Below are experts of layer 5 (counted from 0) of a mixture-of-experts language model. Rows are named gate (a neuron's input weights, with its number), up (a neuron's input weights, with its number), down (a neuron's output weights, with its number) and show model dimensions 0-191. Each number is 200 + 20 x the weight over its row's rms, rounded and kept within 0 to 999.
Before each expert's rows: "gets" lists some tokens that make up at least twice as much of what it gets as of all text; "comes before" lists some tokens at least twice as common just after its tokens as in all text. This comes from a sample of Wikipedia text that the model never trained on. Tokens count by the router's weight.

# expert 0
gets: "4", "5", "6", "9", "3", "7"
comes before: " |", ",", " (", ")", ";", "%"
gate3,180,232,236,189,191,212,213,176,226,183,217,221,229,235,192,205,251,220,214,234,188,228,222,227,194,207,179,211,247,193,226,196,196,226,186,195,198,187,214,194,188,189,196,176,221,172,191,214,207,197,171,228,183,232,190,188,213,204,171,212,160,188,196,201,213,177,166,240,203,171,212,179,213,197,222,212,218,214,185,212,189,223,198,202,221,226,212,221,213,204,216,211,207,224,209,188,182,210,195,213,198,187,237,194,217,217,193,174,168,205,206,219,215,206,235,170,200,216,192,194,185,196,190,177,219,181,236,202,192,225,185,169,249,259,183,177,202,182,174,172,183,203,178,192,198,198,202,203,231,206,181,175,186,188,207,197,215,186,186,205,153,182,186,170,212,232,213,197,207,189,221,205,222,235,202,248,217,177,215,196,162,184,207,215,203,199,196,214,219,220,212,191
up3,215,199,191,188,192,167,228,205,179,161,179,171,191,208,170,216,198,215,189,218,182,224,206,206,198,178,198,216,206,201,198,158,197,180,198,213,163,181,209,170,223,184,235,232,176,191,180,203,201,211,215,245,214,198,203,192,220,177,214,216,207,193,175,214,201,154,216,206,199,224,184,179,262,188,198,209,205,194,194,155,236,215,232,204,234,220,166,182,219,196,209,160,190,197,190,187,193,229,175,241,216,203,195,235,245,212,211,220,211,217,185,182,192,212,239,176,189,191,191,232,199,178,193,225,194,188,187,192,176,174,215,195,184,183,213,202,220,192,199,218,202,207,224,220,185,204,201,224,170,177,211,223,211,206,196,171,214,238,191,205,216,210,209,214,187,245,209,205,210,220,216,197,176,190,218,170,177,201,195,166,185,196,181,189,169,207,201,208,168,181,181,166
down3,228,207,188,183,202,177,220,183,226,169,230,222,195,228,209,184,208,188,208,191,142,204,236,243,169,179,161,219,221,189,193,192,190,213,199,203,215,223,222,215,202,203,204,189,216,180,211,184,199,175,195,197,230,242,196,235,221,211,209,221,168,204,177,191,208,220,221,206,179,193,178,185,186,242,220,184,182,199,235,169,172,209,207,215,189,198,197,209,185,233,166,193,216,193,203,219,227,182,199,225,213,223,204,204,189,197,206,208,198,181,183,220,192,187,213,228,174,191,223,188,160,197,202,202,193,206,205,206,162,219,195,202,213,198,213,204,209,201,188,217,179,209,213,220,260,204,203,196,196,207,256,161,199,167,187,185,205,196,181,196,240,205,175,184,163,210,259,174,192,175,200,202,212,206,197,236,180,196,216,231,193,193,201,241,203,194,188,170,198,208,188,188
gate4,204,228,218,215,177,211,220,189,180,203,184,225,204,193,184,182,169,147,185,177,174,210,201,190,187,210,185,208,240,193,207,211,209,215,229,175,194,217,212,192,242,183,208,220,163,189,202,225,211,248,239,212,191,195,210,210,220,156,203,200,216,181,167,204,157,208,211,196,199,181,194,215,186,181,180,213,194,191,210,224,194,209,194,235,218,191,213,218,181,206,191,178,213,172,194,233,187,170,206,229,226,158,221,228,213,217,228,173,204,175,194,175,207,205,203,179,199,200,200,205,177,211,195,212,210,206,215,185,165,210,221,207,201,212,225,171,203,236,200,170,178,202,214,198,213,197,207,203,195,229,193,197,184,203,172,220,196,206,218,184,205,207,188,216,209,244,210,196,191,243,241,191,229,219,232,189,234,231,205,181,164,242,192,236,208,209,180,191,185,200,234,237
up4,193,186,219,199,167,227,220,163,206,238,191,228,196,191,209,226,192,176,190,183,187,185,163,180,211,212,202,177,176,167,157,223,226,207,226,200,191,208,199,192,143,213,200,230,237,187,175,233,219,200,199,207,178,223,237,215,193,219,198,175,205,206,199,238,226,212,201,213,205,223,216,198,200,169,202,190,230,198,196,241,183,209,205,174,218,203,196,192,183,205,183,175,184,176,201,191,194,212,173,198,196,178,196,173,207,186,157,227,200,179,184,195,199,216,169,201,205,190,190,211,196,208,203,196,217,197,150,182,189,216,224,188,210,206,230,222,206,208,201,202,173,191,156,218,206,204,177,192,227,220,209,206,186,189,192,212,170,188,212,221,162,191,197,189,204,160,207,209,196,184,222,157,188,220,230,197,213,243,214,184,167,167,185,191,202,163,235,200,162,218,213,213
down4,194,208,203,186,222,170,221,206,196,201,195,185,228,163,201,200,189,203,221,198,217,217,236,242,183,229,189,220,210,208,238,199,180,170,188,169,191,174,189,190,227,176,215,199,213,211,218,237,192,200,245,204,170,204,202,198,173,213,198,223,208,202,216,200,178,196,218,222,229,213,177,182,202,236,196,198,211,191,204,179,185,212,231,159,173,180,207,191,177,219,177,212,187,177,198,201,228,220,142,234,245,171,214,238,196,181,255,221,195,197,198,205,238,198,219,180,202,175,200,197,224,208,218,210,227,150,196,196,210,191,213,216,230,196,189,172,206,242,199,188,184,204,215,225,218,226,193,204,178,195,211,204,216,233,207,167,212,193,227,182,198,216,177,187,208,176,215,213,243,185,220,180,200,194,213,202,214,193,193,206,199,206,191,184,213,232,190,183,225,200,228,184
gate5,227,203,209,172,177,215,205,182,183,201,178,232,210,206,220,209,199,185,225,229,216,221,180,205,178,165,191,208,228,176,210,198,203,173,210,194,221,210,202,222,208,183,226,188,210,180,186,176,237,181,240,189,185,231,183,212,197,196,213,181,191,173,193,186,164,193,184,219,239,240,210,198,210,225,203,195,214,244,227,208,192,179,199,215,207,203,201,226,207,179,229,213,185,164,216,222,191,178,216,160,222,183,208,210,213,206,209,178,221,160,191,199,185,223,208,167,183,155,203,195,177,204,207,163,208,218,224,214,203,190,181,185,242,197,182,178,221,173,224,202,222,203,177,193,204,193,235,243,187,209,188,227,185,166,145,146,205,222,197,205,191,217,210,225,178,223,219,206,202,201,219,209,233,195,199,213,177,175,215,195,218,201,188,204,204,211,211,191,186,189,232,172
up5,222,182,154,203,215,212,230,217,189,212,224,184,202,205,218,163,202,190,231,178,221,179,193,167,194,197,210,200,193,178,199,212,239,237,208,198,195,243,162,202,193,183,194,226,210,207,173,207,212,191,214,200,196,193,187,187,205,194,210,201,202,222,195,207,191,180,238,185,227,174,208,216,236,183,192,189,171,218,181,189,208,200,206,220,190,221,211,167,185,164,183,218,171,210,191,214,186,180,216,198,212,190,220,220,169,203,205,201,215,183,170,189,202,241,218,219,207,216,184,246,228,177,205,170,175,237,165,220,183,194,199,218,208,180,215,166,180,232,201,212,191,216,193,230,201,194,218,177,195,179,178,171,225,196,201,212,199,244,205,195,190,169,215,203,236,207,214,162,191,239,196,204,225,211,177,207,190,221,181,192,182,196,252,247,224,181,229,185,207,214,220,191
down5,238,213,194,208,207,212,162,217,208,197,193,192,158,219,160,218,212,196,178,225,186,154,192,171,210,214,181,159,226,205,184,234,197,198,198,169,184,208,213,223,201,203,201,172,201,212,200,215,187,202,194,206,235,199,176,193,238,209,193,160,173,195,221,222,207,157,198,212,167,182,217,188,202,222,213,214,193,204,236,201,199,209,227,179,191,216,187,186,169,215,196,183,206,193,183,211,218,180,163,224,186,222,228,215,226,234,193,203,202,189,195,212,200,202,187,199,237,223,220,185,177,165,210,211,221,220,182,229,204,191,228,199,183,168,195,201,210,205,235,223,221,203,212,172,222,188,182,236,165,185,215,162,171,204,193,221,206,219,189,204,194,213,177,194,245,215,206,211,215,171,189,197,168,221,193,181,202,134,221,203,199,203,189,189,220,198,212,189,201,224,211,234
gate6,208,189,179,214,200,206,209,221,181,177,198,201,165,186,228,171,203,183,240,187,210,234,206,197,212,209,201,184,210,210,181,224,239,201,201,194,203,189,208,177,250,219,201,190,214,210,201,204,206,193,183,222,214,221,219,174,192,191,212,224,163,199,209,217,204,213,181,231,197,188,197,196,204,168,195,197,213,193,192,196,216,215,203,202,215,193,185,186,236,199,199,232,210,208,204,195,146,204,200,208,190,240,200,200,196,200,180,201,216,200,153,226,214,222,192,164,234,190,199,216,210,207,225,222,194,183,204,197,182,219,215,184,186,203,206,248,220,196,217,156,203,186,212,250,158,218,232,203,241,190,183,184,144,186,195,216,184,254,179,224,191,219,184,197,181,162,212,200,243,206,241,200,204,208,216,177,191,183,206,164,181,207,208,208,185,198,209,152,221,173,201,195
up6,203,181,190,244,213,212,212,182,230,224,198,226,196,215,187,215,205,209,199,220,215,224,246,217,193,198,186,176,179,206,209,164,218,177,235,193,227,222,162,240,208,188,195,172,180,211,201,191,213,210,150,162,171,204,210,185,164,226,210,185,213,238,195,225,168,205,211,164,221,194,146,207,167,178,202,226,214,215,196,177,228,183,172,205,190,215,239,198,184,191,235,205,197,196,218,182,203,191,198,198,196,158,179,199,183,213,198,216,194,203,212,147,180,207,215,200,214,195,174,214,200,204,215,181,151,201,195,209,204,174,180,181,218,186,213,212,219,201,232,216,186,199,218,204,207,209,174,221,193,201,204,183,202,217,180,215,206,188,201,241,202,174,207,190,207,226,201,180,203,199,209,195,193,170,171,184,201,232,215,208,163,186,214,250,189,216,200,227,181,213,203,183
down6,164,232,176,198,195,221,239,208,178,199,187,180,203,182,202,219,200,262,182,193,170,188,196,238,245,212,142,190,216,204,213,208,172,195,172,221,207,159,209,222,169,196,210,201,206,173,174,180,225,193,190,213,216,217,174,199,202,223,175,190,185,166,202,172,201,188,214,187,187,192,222,221,232,242,197,230,179,222,218,195,205,171,191,197,223,233,185,218,186,183,217,182,200,245,232,197,182,189,196,193,204,197,190,205,181,239,207,188,205,191,178,180,217,188,204,216,201,225,226,211,207,213,191,190,191,210,198,178,172,170,177,188,222,197,191,190,197,187,183,204,191,182,179,202,226,156,195,191,207,200,202,182,221,208,213,216,211,170,214,208,232,201,236,208,200,198,177,171,176,216,175,222,202,162,226,166,209,190,182,182,233,186,195,184,199,229,206,182,214,202,230,188
gate7,203,189,188,209,220,176,190,226,212,199,217,201,180,176,210,202,202,197,192,188,216,226,166,201,183,189,189,185,198,197,192,193,173,214,173,184,189,201,198,183,189,203,200,180,199,196,208,219,215,192,185,215,219,173,239,159,224,202,197,224,192,179,187,191,220,221,194,179,212,198,199,219,212,219,202,164,188,210,214,191,221,179,239,184,179,191,218,207,157,189,191,187,184,187,259,210,200,200,216,187,197,230,183,206,196,220,203,213,171,165,195,208,192,226,195,171,202,201,226,168,225,200,211,198,170,213,179,173,220,187,193,191,201,198,207,234,193,209,226,182,189,217,198,215,199,173,183,175,203,194,188,152,190,160,196,250,182,215,241,215,206,183,178,225,199,193,193,204,199,211,237,220,200,118,193,189,191,167,197,219,210,225,229,220,176,136,191,196,198,179,225,171
up7,184,178,239,207,210,182,218,191,201,193,230,181,204,171,215,213,233,175,225,212,195,202,203,163,196,213,194,211,196,211,168,228,198,192,182,178,195,179,188,217,232,175,219,188,216,175,201,178,186,208,203,204,221,185,196,196,224,180,227,186,226,229,205,197,186,223,190,223,218,222,189,201,225,185,184,174,180,200,185,185,202,206,221,173,176,165,198,190,209,196,182,187,172,170,206,198,153,183,179,202,217,218,200,217,186,153,197,188,198,152,217,186,209,208,224,213,210,183,212,194,183,167,192,140,201,208,196,207,217,211,176,228,214,195,226,221,242,189,187,194,172,175,224,252,254,187,217,218,185,206,186,208,181,167,236,200,195,189,190,235,188,219,207,187,213,196,186,178,195,179,201,237,196,190,211,255,213,191,181,194,176,181,202,173,190,224,216,179,214,190,213,192
down7,225,194,200,198,206,197,197,204,222,184,200,226,198,185,187,186,186,241,250,143,239,205,199,194,179,224,193,199,218,191,237,196,190,189,215,183,217,177,231,198,177,194,197,224,214,221,200,175,213,196,205,186,185,238,221,207,158,216,184,227,193,189,225,168,213,204,257,197,205,189,215,215,234,176,208,188,168,205,223,208,205,203,216,205,194,226,192,213,215,233,200,212,226,238,189,189,204,236,192,186,208,186,207,194,196,176,213,191,209,203,196,184,198,184,191,200,182,181,193,184,152,211,203,206,201,201,247,189,230,205,203,195,232,254,218,200,173,207,209,170,222,262,233,198,180,185,189,196,205,226,187,214,229,195,219,208,187,203,216,188,199,183,192,217,179,209,238,212,218,218,200,197,196,181,224,183,205,171,220,196,198,215,184,160,222,177,230,206,189,215,234,199
gate8,215,210,197,172,221,161,202,176,201,214,207,190,198,217,192,182,199,225,210,191,191,167,219,221,203,210,188,196,181,207,194,188,217,213,233,181,214,204,207,218,219,190,208,179,211,201,252,201,190,204,198,200,178,182,202,201,209,177,184,188,237,237,224,211,222,158,204,195,166,209,207,211,212,195,241,216,189,188,195,212,196,221,171,183,166,200,207,218,199,167,199,218,192,165,201,195,192,178,206,153,190,205,233,168,166,236,177,195,199,167,220,175,224,240,187,193,199,173,187,203,209,185,202,196,231,173,189,184,215,214,206,223,229,168,211,218,157,195,216,209,198,186,198,185,213,190,215,226,195,189,187,239,179,166,181,227,189,206,211,182,177,171,176,150,169,235,208,208,216,209,203,171,230,213,206,221,175,201,187,202,188,186,229,213,194,180,217,190,161,242,218,178
up8,175,198,213,212,212,198,236,175,214,186,199,170,149,187,189,192,198,217,177,201,157,162,192,170,211,173,222,221,213,168,206,173,172,215,211,227,166,194,205,203,236,256,176,199,235,193,193,223,181,196,218,174,164,204,190,166,216,180,176,186,181,232,198,202,233,192,170,186,215,195,221,214,205,176,180,222,191,196,198,210,200,209,182,199,206,216,200,199,167,237,166,195,189,217,196,201,195,173,218,220,249,181,212,180,193,177,194,200,221,164,202,195,184,173,172,203,193,222,169,203,199,219,241,202,198,185,206,195,189,192,183,208,226,182,210,222,193,210,187,174,193,190,189,199,230,209,167,145,182,193,208,163,198,223,202,212,196,199,201,205,185,219,192,207,208,213,176,228,194,232,236,166,221,191,185,199,220,191,211,174,203,219,216,201,177,194,188,179,218,177,204,195
down8,173,210,231,205,192,235,212,177,182,187,228,189,224,191,164,187,224,180,186,214,190,164,172,208,217,168,208,220,201,189,180,212,184,220,175,198,197,223,177,226,212,220,213,195,185,214,206,203,222,173,187,213,216,163,228,224,189,188,204,155,175,191,215,214,224,196,181,232,215,226,205,202,146,185,208,201,214,211,203,200,169,226,195,241,240,234,210,216,224,163,215,226,214,173,187,215,209,199,209,226,168,184,201,174,210,216,208,199,207,200,168,223,224,191,203,176,212,208,189,208,205,159,202,186,189,193,194,204,183,202,190,203,215,216,141,204,190,224,184,210,213,185,214,171,156,207,203,198,205,216,200,193,185,177,214,209,209,188,183,214,219,220,199,204,220,236,192,202,186,208,187,212,208,164,177,180,203,197,176,167,231,201,198,240,173,217,191,189,164,185,187,243
gate9,213,194,207,227,211,213,201,207,164,212,194,186,223,208,203,189,202,172,198,226,204,243,223,204,212,165,236,218,205,211,160,222,221,198,204,208,205,191,181,228,182,216,220,194,160,211,216,221,219,197,199,186,243,185,195,212,235,204,209,200,176,202,221,209,149,234,197,209,210,192,220,186,193,235,216,247,257,190,158,217,192,171,188,195,220,171,220,199,214,208,210,192,182,200,193,177,192,232,198,188,155,199,192,156,195,189,230,185,194,208,202,204,233,223,209,163,199,194,204,184,204,200,232,235,226,206,218,179,205,166,183,191,197,184,194,195,184,192,203,218,182,185,212,166,207,208,188,209,194,222,181,187,155,208,157,183,235,173,210,205,207,197,217,174,188,188,178,169,217,217,179,209,197,207,179,225,199,220,199,176,227,190,176,192,185,221,171,206,188,228,196,193
up9,161,196,209,213,226,196,195,164,227,219,181,181,182,219,205,196,210,171,208,191,181,216,234,173,182,231,216,174,169,188,208,198,200,226,209,184,203,191,218,180,215,219,190,180,193,194,213,232,168,170,199,221,197,252,218,184,180,222,219,212,173,176,171,175,220,209,230,187,241,167,204,190,233,211,172,172,201,196,187,224,201,254,227,217,226,194,190,205,208,194,234,201,194,195,228,223,179,203,195,196,207,207,208,206,200,207,194,207,197,178,178,189,187,223,205,195,189,236,218,231,211,207,196,208,218,237,195,207,220,251,230,177,205,226,183,194,224,230,210,181,216,214,200,218,202,182,225,203,205,198,214,209,205,225,207,172,223,210,191,195,177,186,183,209,226,233,200,203,210,146,192,185,178,222,183,175,171,184,176,199,212,185,241,216,222,191,209,211,161,180,207,212
down9,164,231,218,182,204,205,197,197,224,179,211,202,196,182,191,215,179,209,211,187,215,199,176,200,215,194,213,207,184,185,187,233,211,212,179,247,198,257,148,185,206,231,205,205,181,188,185,177,196,206,210,199,199,200,182,205,214,228,224,189,189,209,211,208,227,219,205,189,209,209,174,211,187,172,233,248,237,193,211,165,207,206,196,200,194,217,203,216,224,183,163,193,194,197,158,184,190,150,209,182,192,219,187,196,194,215,203,183,230,219,196,199,232,171,172,212,191,202,193,204,192,206,171,185,237,199,236,184,167,219,198,193,203,199,228,211,201,164,201,172,196,174,174,197,199,215,196,219,222,198,225,206,184,195,229,214,180,189,183,210,210,202,215,193,206,206,219,209,173,239,207,222,202,193,215,145,227,203,220,209,184,214,221,233,185,228,188,149,166,156,223,205
gate10,189,209,166,188,212,181,163,207,215,229,199,157,176,203,181,189,192,220,239,229,204,169,200,214,208,227,224,207,215,178,173,215,193,201,192,197,210,192,215,163,202,197,190,218,219,206,227,195,174,173,176,198,198,203,248,214,201,188,201,185,207,211,194,171,210,185,206,209,241,219,212,200,200,212,187,190,188,220,202,210,220,220,208,208,219,172,204,222,177,223,235,172,156,166,217,251,207,218,187,175,149,179,177,197,224,183,167,186,215,209,208,207,220,187,193,161,201,186,228,207,229,216,202,202,197,197,199,190,212,197,206,225,211,204,194,195,186,199,207,239,210,198,236,210,178,231,198,188,184,199,173,228,225,212,194,177,233,166,225,220,213,179,250,183,196,230,191,187,193,199,201,178,201,190,187,217,139,171,210,190,178,195,215,188,237,196,224,195,214,194,192,188
up10,218,183,177,206,204,184,201,181,179,197,175,182,183,205,220,208,216,199,218,204,174,165,158,194,203,228,214,183,165,186,213,214,169,188,225,201,205,230,212,212,202,212,235,210,223,175,178,196,193,207,189,167,208,194,200,179,222,232,168,218,229,181,202,204,229,199,213,179,213,191,205,224,176,215,191,202,194,211,188,190,217,216,207,215,195,215,212,193,190,219,219,192,136,193,237,225,208,189,162,251,197,202,185,206,223,190,199,170,200,203,191,164,231,187,192,215,234,198,188,221,195,207,214,209,176,206,151,208,201,208,227,174,254,206,145,204,234,191,194,204,173,194,193,194,188,215,209,166,210,177,213,203,220,187,215,193,229,195,230,199,195,182,177,208,181,207,201,194,194,221,192,230,240,236,165,179,206,195,203,185,192,177,180,180,179,209,203,197,170,224,157,191
down10,206,206,198,216,226,187,195,214,218,186,167,224,182,191,188,211,227,188,146,197,218,151,202,199,221,207,185,215,190,230,164,188,187,209,170,183,197,197,206,168,250,200,209,214,180,234,241,173,235,221,219,172,223,209,229,178,226,183,196,196,220,214,207,216,170,176,218,203,201,236,228,212,194,192,206,194,210,196,260,222,192,190,213,176,202,218,183,221,160,196,193,183,211,171,167,228,203,211,179,235,202,214,172,213,181,200,205,192,205,215,194,210,200,198,204,192,187,192,205,196,226,232,181,229,227,186,169,185,210,187,209,194,170,206,212,174,191,191,189,207,198,191,197,199,199,190,201,185,237,235,196,191,209,173,177,234,235,218,203,199,244,218,225,190,212,194,205,206,201,197,200,212,173,205,186,207,197,230,167,174,171,196,245,196,220,219,200,188,213,161,217,197
gate11,185,181,205,186,201,236,187,196,202,224,185,183,198,190,226,194,207,199,211,190,191,213,189,160,146,217,190,205,219,189,194,185,162,229,244,214,190,231,151,204,206,259,188,179,194,199,176,169,199,198,190,168,214,218,199,196,226,218,210,180,214,180,205,189,162,214,225,201,226,203,190,165,189,191,246,226,218,226,210,163,193,216,218,218,219,198,197,226,202,186,174,246,190,186,166,208,200,208,216,174,198,199,203,184,216,210,184,204,205,168,195,183,201,233,233,168,197,189,201,218,166,225,208,193,213,200,183,203,220,214,194,216,224,217,186,238,180,220,229,216,177,214,174,164,173,176,243,182,224,208,211,185,197,224,197,212,196,191,184,202,203,210,174,234,193,223,172,193,196,203,213,179,205,219,229,196,192,205,165,196,212,207,237,208,187,197,223,213,177,205,207,204
up11,165,224,183,231,216,177,155,198,191,219,215,225,197,222,208,169,212,183,228,210,215,212,212,236,222,207,190,188,192,200,180,230,191,186,157,200,203,217,202,228,241,220,201,171,214,227,170,205,185,206,247,243,191,217,177,196,202,206,197,218,200,156,177,199,206,200,197,223,208,210,192,211,190,198,203,180,197,213,208,214,200,238,230,185,186,192,248,217,240,203,194,164,196,215,190,184,220,199,178,205,172,202,168,197,214,197,206,228,177,186,208,186,211,169,203,211,229,156,209,177,210,188,210,168,172,191,184,209,203,201,177,198,199,174,184,171,196,178,194,171,194,194,169,219,196,165,198,168,189,187,229,173,218,205,230,181,197,184,187,198,169,212,203,226,187,221,195,149,170,188,219,216,222,218,226,174,170,209,219,181,223,199,207,191,205,213,181,207,204,179,197,182
down11,184,210,160,229,243,225,244,182,197,209,233,191,220,190,189,177,222,223,203,150,202,224,176,180,195,215,184,190,188,180,214,193,215,199,209,218,181,205,204,193,176,217,175,216,185,212,200,222,211,201,154,209,204,177,197,212,185,237,196,201,235,159,230,200,192,228,204,225,192,235,215,211,218,196,210,246,207,182,218,206,189,213,162,221,226,247,196,200,212,194,239,213,210,215,204,192,189,228,182,159,183,204,165,174,174,233,218,177,221,184,191,221,204,197,194,194,196,172,193,209,172,231,228,202,189,216,184,181,186,217,147,165,190,186,204,200,222,199,174,224,171,203,177,218,215,188,186,178,209,211,186,186,203,155,200,202,181,193,172,184,209,209,197,181,199,213,220,216,240,206,206,204,187,195,193,186,197,180,207,180,213,186,159,187,195,205,210,187,199,188,178,194
gate12,211,204,202,193,224,228,212,209,199,226,187,239,196,210,158,157,219,163,180,184,220,201,226,176,178,209,190,225,203,228,170,191,168,189,251,179,163,208,197,198,220,180,170,182,200,200,187,195,220,188,193,221,186,196,210,184,201,214,182,204,234,205,183,178,214,186,199,226,214,178,225,179,214,183,225,210,217,218,224,175,174,228,224,210,173,205,212,202,192,184,175,179,210,198,203,227,183,187,202,212,195,201,213,202,207,229,211,221,184,228,170,207,183,214,194,234,235,182,200,152,228,221,192,221,202,227,236,195,199,209,221,172,220,198,220,202,187,188,222,168,177,195,183,227,207,195,219,243,218,220,211,191,186,191,177,204,194,177,201,175,192,205,233,215,182,158,217,230,213,206,231,165,201,246,202,170,175,200,207,179,202,171,183,178,198,211,180,192,175,189,186,195
up12,196,197,199,197,167,181,170,198,164,236,173,207,230,195,187,159,206,173,149,221,199,198,170,212,184,211,193,172,207,209,196,189,214,223,195,168,212,202,167,188,189,221,180,190,204,211,176,209,217,202,245,213,158,217,185,158,183,191,193,204,215,187,212,169,210,169,197,185,195,166,190,203,214,204,204,215,199,224,187,188,191,162,207,217,184,204,214,191,232,194,212,204,221,227,207,209,216,230,212,231,190,196,175,239,213,181,226,192,205,191,201,198,201,206,229,195,224,202,212,226,204,153,208,199,207,234,209,172,205,206,204,208,166,216,190,203,201,188,222,197,184,212,205,198,203,188,180,224,212,217,206,184,218,200,211,177,184,210,212,181,209,181,188,238,230,223,196,209,202,154,165,220,191,159,219,226,174,221,164,210,214,197,238,180,151,178,212,242,191,221,181,215
down12,167,206,214,197,221,191,204,204,199,170,170,186,173,232,204,210,202,196,165,200,201,207,200,194,185,177,185,205,203,187,233,195,233,220,222,156,201,246,195,226,204,151,171,219,195,193,208,186,202,213,208,182,189,178,199,169,200,193,202,177,206,182,188,198,210,197,238,208,221,244,182,189,174,208,204,165,216,203,198,241,214,211,212,188,191,180,190,187,234,202,244,256,197,197,209,170,213,172,162,176,193,192,229,191,213,201,167,181,225,193,182,191,244,190,195,198,181,199,226,204,222,209,183,222,207,216,206,207,151,228,231,193,192,179,208,217,192,197,199,206,176,192,219,212,197,223,234,205,205,194,191,252,185,199,220,224,213,184,217,216,204,197,173,192,173,215,199,221,226,216,232,198,216,186,162,208,182,212,198,178,224,163,200,163,195,226,185,212,185,196,203,216
gate13,215,204,179,205,150,228,186,187,161,207,201,236,231,201,222,199,201,194,244,173,214,202,195,202,191,210,202,198,186,210,217,148,174,215,212,203,173,206,243,197,227,217,211,199,208,221,192,209,203,221,185,180,214,219,198,239,228,200,165,175,186,207,202,212,233,202,196,202,200,171,210,206,164,178,256,219,219,188,192,187,179,212,227,184,196,202,178,200,231,229,225,218,180,166,214,194,198,197,202,218,206,225,175,187,199,181,212,223,163,184,203,248,194,170,217,221,181,208,233,224,188,251,208,216,187,182,198,214,217,218,189,163,219,197,202,189,211,180,204,194,202,218,187,208,190,185,209,200,188,220,170,231,178,186,172,169,231,199,176,198,205,212,205,203,205,217,212,230,233,190,193,189,197,213,214,201,198,181,205,155,223,225,179,207,186,215,221,166,176,203,224,191
up13,227,181,196,198,218,178,172,206,234,204,183,196,181,238,203,243,153,184,209,225,201,213,207,213,208,221,212,220,192,221,185,197,211,210,185,194,201,225,152,190,195,220,181,201,186,179,227,193,195,191,225,206,229,229,178,216,208,199,172,164,201,211,216,166,206,201,178,245,207,200,208,226,208,203,187,202,188,156,216,217,174,210,178,164,218,170,203,209,193,194,191,219,205,201,197,216,154,190,203,176,206,200,161,213,204,172,179,177,197,235,178,189,191,208,210,193,203,206,195,219,182,175,199,204,202,183,179,188,234,213,218,192,198,197,239,200,175,228,196,203,154,223,181,234,188,223,227,186,200,189,189,186,187,189,174,221,141,227,204,219,179,197,204,194,199,173,206,182,224,173,227,219,208,219,221,203,206,182,174,184,203,209,232,238,190,215,197,150,196,199,220,226
down13,154,206,224,187,197,208,171,247,202,171,169,213,167,209,200,200,201,209,189,192,178,170,210,187,188,193,204,215,216,198,238,183,218,201,226,227,163,189,159,187,190,169,221,212,151,178,182,203,205,201,193,235,196,217,189,202,157,194,220,220,219,190,186,192,218,192,200,211,216,176,188,201,190,218,187,199,234,241,187,194,189,184,216,207,197,186,191,216,229,203,140,205,219,192,201,176,205,224,244,199,217,225,221,214,214,202,199,202,222,176,227,171,185,191,173,206,226,220,150,240,212,204,177,219,209,220,191,186,173,184,193,210,211,186,192,214,198,163,219,223,178,219,164,200,176,205,220,172,203,165,190,182,198,232,216,185,202,234,199,191,197,209,209,242,202,179,174,195,182,211,223,207,199,168,215,226,221,231,181,216,196,200,216,195,192,194,183,218,187,208,203,196
gate14,218,220,217,189,224,206,201,214,214,221,238,164,187,173,237,214,203,225,192,174,189,200,196,183,196,189,208,216,186,165,199,200,195,174,234,243,207,174,197,215,229,188,210,214,186,222,205,163,191,206,166,208,179,236,208,217,180,179,211,186,206,205,173,202,220,204,175,213,207,178,207,201,212,190,197,182,193,233,209,213,229,220,219,207,208,203,228,196,194,148,195,192,161,199,206,192,180,197,185,188,197,200,223,177,201,230,196,184,224,149,207,180,237,201,214,213,206,181,215,192,212,177,169,222,187,188,244,174,207,209,185,192,162,219,214,180,177,199,230,190,178,213,226,206,214,219,212,245,182,187,203,194,181,205,214,222,214,175,183,228,209,187,235,190,206,224,220,222,214,229,228,200,170,183,176,211,173,205,248,213,202,213,170,211,228,223,213,240,177,199,200,181
up14,191,207,200,187,205,162,182,181,211,214,209,167,209,189,199,196,186,196,208,210,203,190,161,192,194,210,234,207,207,218,184,208,205,189,213,227,178,202,210,220,197,223,188,193,239,218,189,192,199,231,221,177,242,213,212,191,215,185,155,197,186,250,173,209,178,196,202,234,193,182,166,221,196,206,210,194,235,202,192,256,189,212,188,205,194,195,199,181,214,196,182,196,185,187,176,192,176,187,216,176,179,209,223,167,189,228,186,188,190,218,232,232,182,200,178,216,206,210,199,186,234,215,224,189,185,217,205,235,258,153,222,201,191,176,164,184,207,216,192,210,169,234,181,223,188,222,191,205,217,196,176,210,204,208,159,199,185,196,225,201,193,209,199,203,202,209,208,200,196,193,200,204,166,210,229,206,236,202,241,192,159,229,192,203,214,182,206,258,175,170,213,223
down14,221,176,181,143,210,225,164,161,194,208,203,209,161,225,197,190,210,186,212,217,221,194,226,218,193,201,188,200,212,189,215,209,212,158,200,170,198,182,207,213,184,171,169,184,209,200,215,223,211,195,191,233,175,224,204,219,213,216,225,196,211,161,183,189,154,209,193,197,214,215,203,192,198,209,171,225,198,201,180,210,202,195,214,178,183,188,224,177,191,197,202,177,192,170,182,208,231,211,167,180,181,194,206,201,176,187,198,201,219,205,218,193,212,177,238,220,188,207,194,226,185,191,173,197,225,191,229,172,200,224,207,212,122,210,219,191,177,190,231,188,185,192,222,230,223,223,163,214,209,193,209,189,235,218,202,200,189,184,191,175,190,236,202,191,167,201,210,187,191,169,176,195,187,198,169,174,162,215,237,203,176,197,215,203,228,191,190,242,203,221,213,180